config.toml
d_model = 160
rope_base = 500000.0
init_std_o = 0.00776
final_lr_fraction = 0.0
batch_tokens = 65536
Below are experts of layer 3 (counted from 0) of a mixture-of-experts language model. Rows are named router (the router's row for the expert), gate (a neuron's input weights, with its number), up (a neuron's input weights, with its number), down (a neuron's output weights, with its number) and show model dimensions 0-79. Each number is 50 + 12 x the weight over its row's rms, rounded and kept within 0 to 99.
Before each expert's rows: a language model's description of what the expert responds to; "comes before" lists some tokens at least twice as common just after its tokens as in all text. This comes from a sample of Wikipedia text that the model never trained on. Tokens count by the router's weight.

# expert 47
What it handles: Word-final and mid-word pieces of ordinary English words, such as -ous in obvious and generous, less, -ful, -self, ef(ficiency).
comes before: ", ", ". ", "ly ", "er ", "-", "ing "
router:44 66 28 23 26 49 44 62 56 47 43 43 39 64 63 63 59 49 55 43 42 46 49 45 33 34 45 62 47 45 35 33 50 50 51 51 53 37 50 56 38 41 34 50 38 56 42 70 41 57 30 41 40 40 49 52 49 40 37 54 48 73 65 51 44 45 41 64 43 47 66 63 40 35 41 52 45 39 49 73
gate0:37 66 65 45 72 41 62 44 36 47 57 50 53 39 56 46 51 62 54 62 65 42 42 28 49 28 72 29 46 43 52 69 43 61 50 64 37 54 41 74 39 47 26 59 53 52 46 48 45 60 42 53 37 23 49 52 49 47 62 53 46 30 44 69 36 49 54 41 39 74 53 50 58 37 44 43 43 51 53 55
up0:35 63 51 40 35 36 67 59 62 47 43 40 43 35 53 68 36 55 39 49 46 33 41 59 56 23 74 40 66 38 40 50 54 67 61 54 40 52 61 45 52 22 38 40 56 47 52 53 45 48 32 60 59 43 29 53 32 42 57 67 50 36 70 56 73 44 37 58 51 51 53 58 48 64 30 56 61 33 52 38
down0:61 38 44 20 67 51 54 47 24 52 73 42 62 47 52 64 52 42 56 69 43 73 43 46 38 60 67 39 67 70 49 66 45 72 28 48 43 50 57 59 64 66 45 49 52 58 64 61 50 56 48 36 61 33 45 54 67 49 66 71 49 61 63 52 41 50 37 43 35 52 39 46 67 62 65 36 51 38 40 49

# expert 32
What it handles: Middle or ending piece of an ordinary word or number, such as after-ward, Stor-m, cat-acombs, decimal points in percentages.
comes before: ", ", "–", ".", ",", "% ", ". "
router:50 67 37 61 35 64 60 59 42 42 59 32 48 40 33 57 69 31 64 44 29 66 53 57 55 37 62 43 66 69 35 37 50 45 49 60 59 40 50 46 44 55 24 32 49 39 64 49 58 72 39 38 49 67 46 63 47 38 59 54 57 52 62 45 64 46 66 54 41 67 45 58 67 61 55 55 44 50 43 49
gate0:40 66 62 35 41 51 62 42 52 32 61 42 65 46 43 46 41 47 49 46 34 46 58 50 28 69 57 53 65 32 58 50 69 45 63 67 47 48 50 51 49 39 61 64 51 41 53 55 49 56 63 42 38 74 50 61 64 42 51 60 35 34 36 38 52 49 57 40 37 60 45 55 73 46 53 46 56 37 52 46
up0:27 36 50 40 37 40 54 49 51 39 53 35 58 66 40 44 47 60 25 34 32 43 33 46 22 59 52 53 40 45 71 62 56 58 64 51 67 58 43 48 72 41 31 56 59 40 55 42 59 33 56 22 34 77 39 56 63 39 70 56 47 54 39 57 63 47 25 37 46 59 50 54 59 56 37 39 48 30 47 46
down0:51 40 44 39 53 47 55 54 40 42 47 43 55 39 55 21 36 57 67 57 69 63 72 49 45 33 67 64 41 44 48 39 40 62 65 79 57 47 36 59 59 58 45 43 31 35 47 30 62 49 71 56 52 52 31 36 60 56 39 58 44 49 27 68 43 26 32 39 63 60 56 58 47 57 61 52 57 59 27 33

# expert 25
What it handles: Table header "Descrip(tion)", equals signs, parentheses, commas and list dashes, plus Latin-root stems like tradi-, condi-, frac-, recep-.
comes before: "\n\n", "tion ", "tion", "tions ", "tions", ": "
router:37 48 58 28 42 47 26 66 83 55 63 55 41 42 68 32 47 50 45 50 28 42 62 66 64 45 64 34 67 62 33 41 52 57 40 50 46 49 53 71 32 57 67 39 37 64 50 61 48 37 56 61 44 44 53 36 54 43 67 57 58 44 77 57 66 35 54 24 35 57 52 33 58 53 43 66 51 52 37 37
gate0:47 64 71 47 55 31 56 52 65 49 44 68 49 49 50 52 59 42 38 58 65 55 64 46 56 66 63 55 47 52 59 46 61 74 43 70 51 46 63 34 70 77 46 24 30 73 41 66 40 52 64 42 32 49 48 47 45 57 58 45 54 66 70 51 48 41 44 38 59 42 48 49 52 47 50 45 40 42 44 53
up0:59 63 60 32 38 48 41 40 61 46 57 58 52 52 57 38 54 39 55 56 42 47 51 29 63 63 43 62 52 47 35 60 39 70 41 65 47 51 62 30 53 73 55 40 40 57 41 69 27 44 48 48 16 39 57 46 55 65 64 57 42 45 43 33 41 33 49 29 47 47 53 56 52 27 48 39 28 40 41 52
down0:55 45 32 39 57 47 43 56 49 43 31 44 44 61 48 43 41 58 57 38 46 33 58 31 51 52 26 50 41 51 39 60 54 65 66 36 77 56 26 52 35 44 46 78 65 52 58 47 42 69 38 54 65 32 66 56 50 69 52 57 44 47 40 46 55 65 25 64 44 14 54 33 50 58 45 37 53 65 43 62

# expert 62
What it handles: Every comma in running prose, after clauses, names or list items, such as in the league, Paris, Edward.
comes before: "and ", "but ", "the ", "which ", "he ", "including "
router:51 43 58 59 64 63 24 50 41 66 37 44 40 59 44 60 46 48 32 62 43 33 47 57 55 43 44 48 41 54 58 70 66 43 39 35 39 41 37 35 64 44 67 74 58 51 64 67 41 82 63 56 63 63 40 36 39 37 44 48 56 63 50 70 47 40 40 60 61 51 54 40 36 44 46 31 49 62 44 58
gate0:70 48 29 52 70 66 38 27 54 47 50 55 42 55 56 30 53 50 37 52 57 37 59 51 36 35 22 55 49 55 42 60 52 42 39 55 36 52 52 53 64 38 55 32 51 44 58 73 48 52 61 48 53 42 61 61 56 62 57 46 56 66 69 67 36 46 38 34 41 49 39 49 53 58 52 54 57 64 61 37
up0:28 48 60 56 73 53 41 41 76 30 61 55 55 67 42 49 41 53 60 35 60 56 32 63 61 34 51 48 54 71 40 41 55 54 39 49 61 38 70 50 57 31 72 53 33 46 25 59 57 59 54 59 52 52 59 58 39 59 53 47 56 63 66 56 36 41 58 47 74 58 75 41 49 35 61 30 57 57 62 41
down0:49 50 49 43 49 58 42 51 24 64 36 48 30 44 57 39 48 72 49 54 47 37 66 45 43 55 59 52 34 58 53 61 53 52 34 60 50 54 38 60 49 58 65 50 42 32 56 63 30 53 32 59 39 55 53 21 26 51 37 61 44 58 57 54 56 45 36 61 34 45 60 55 36 42 49 24 18 56 50 48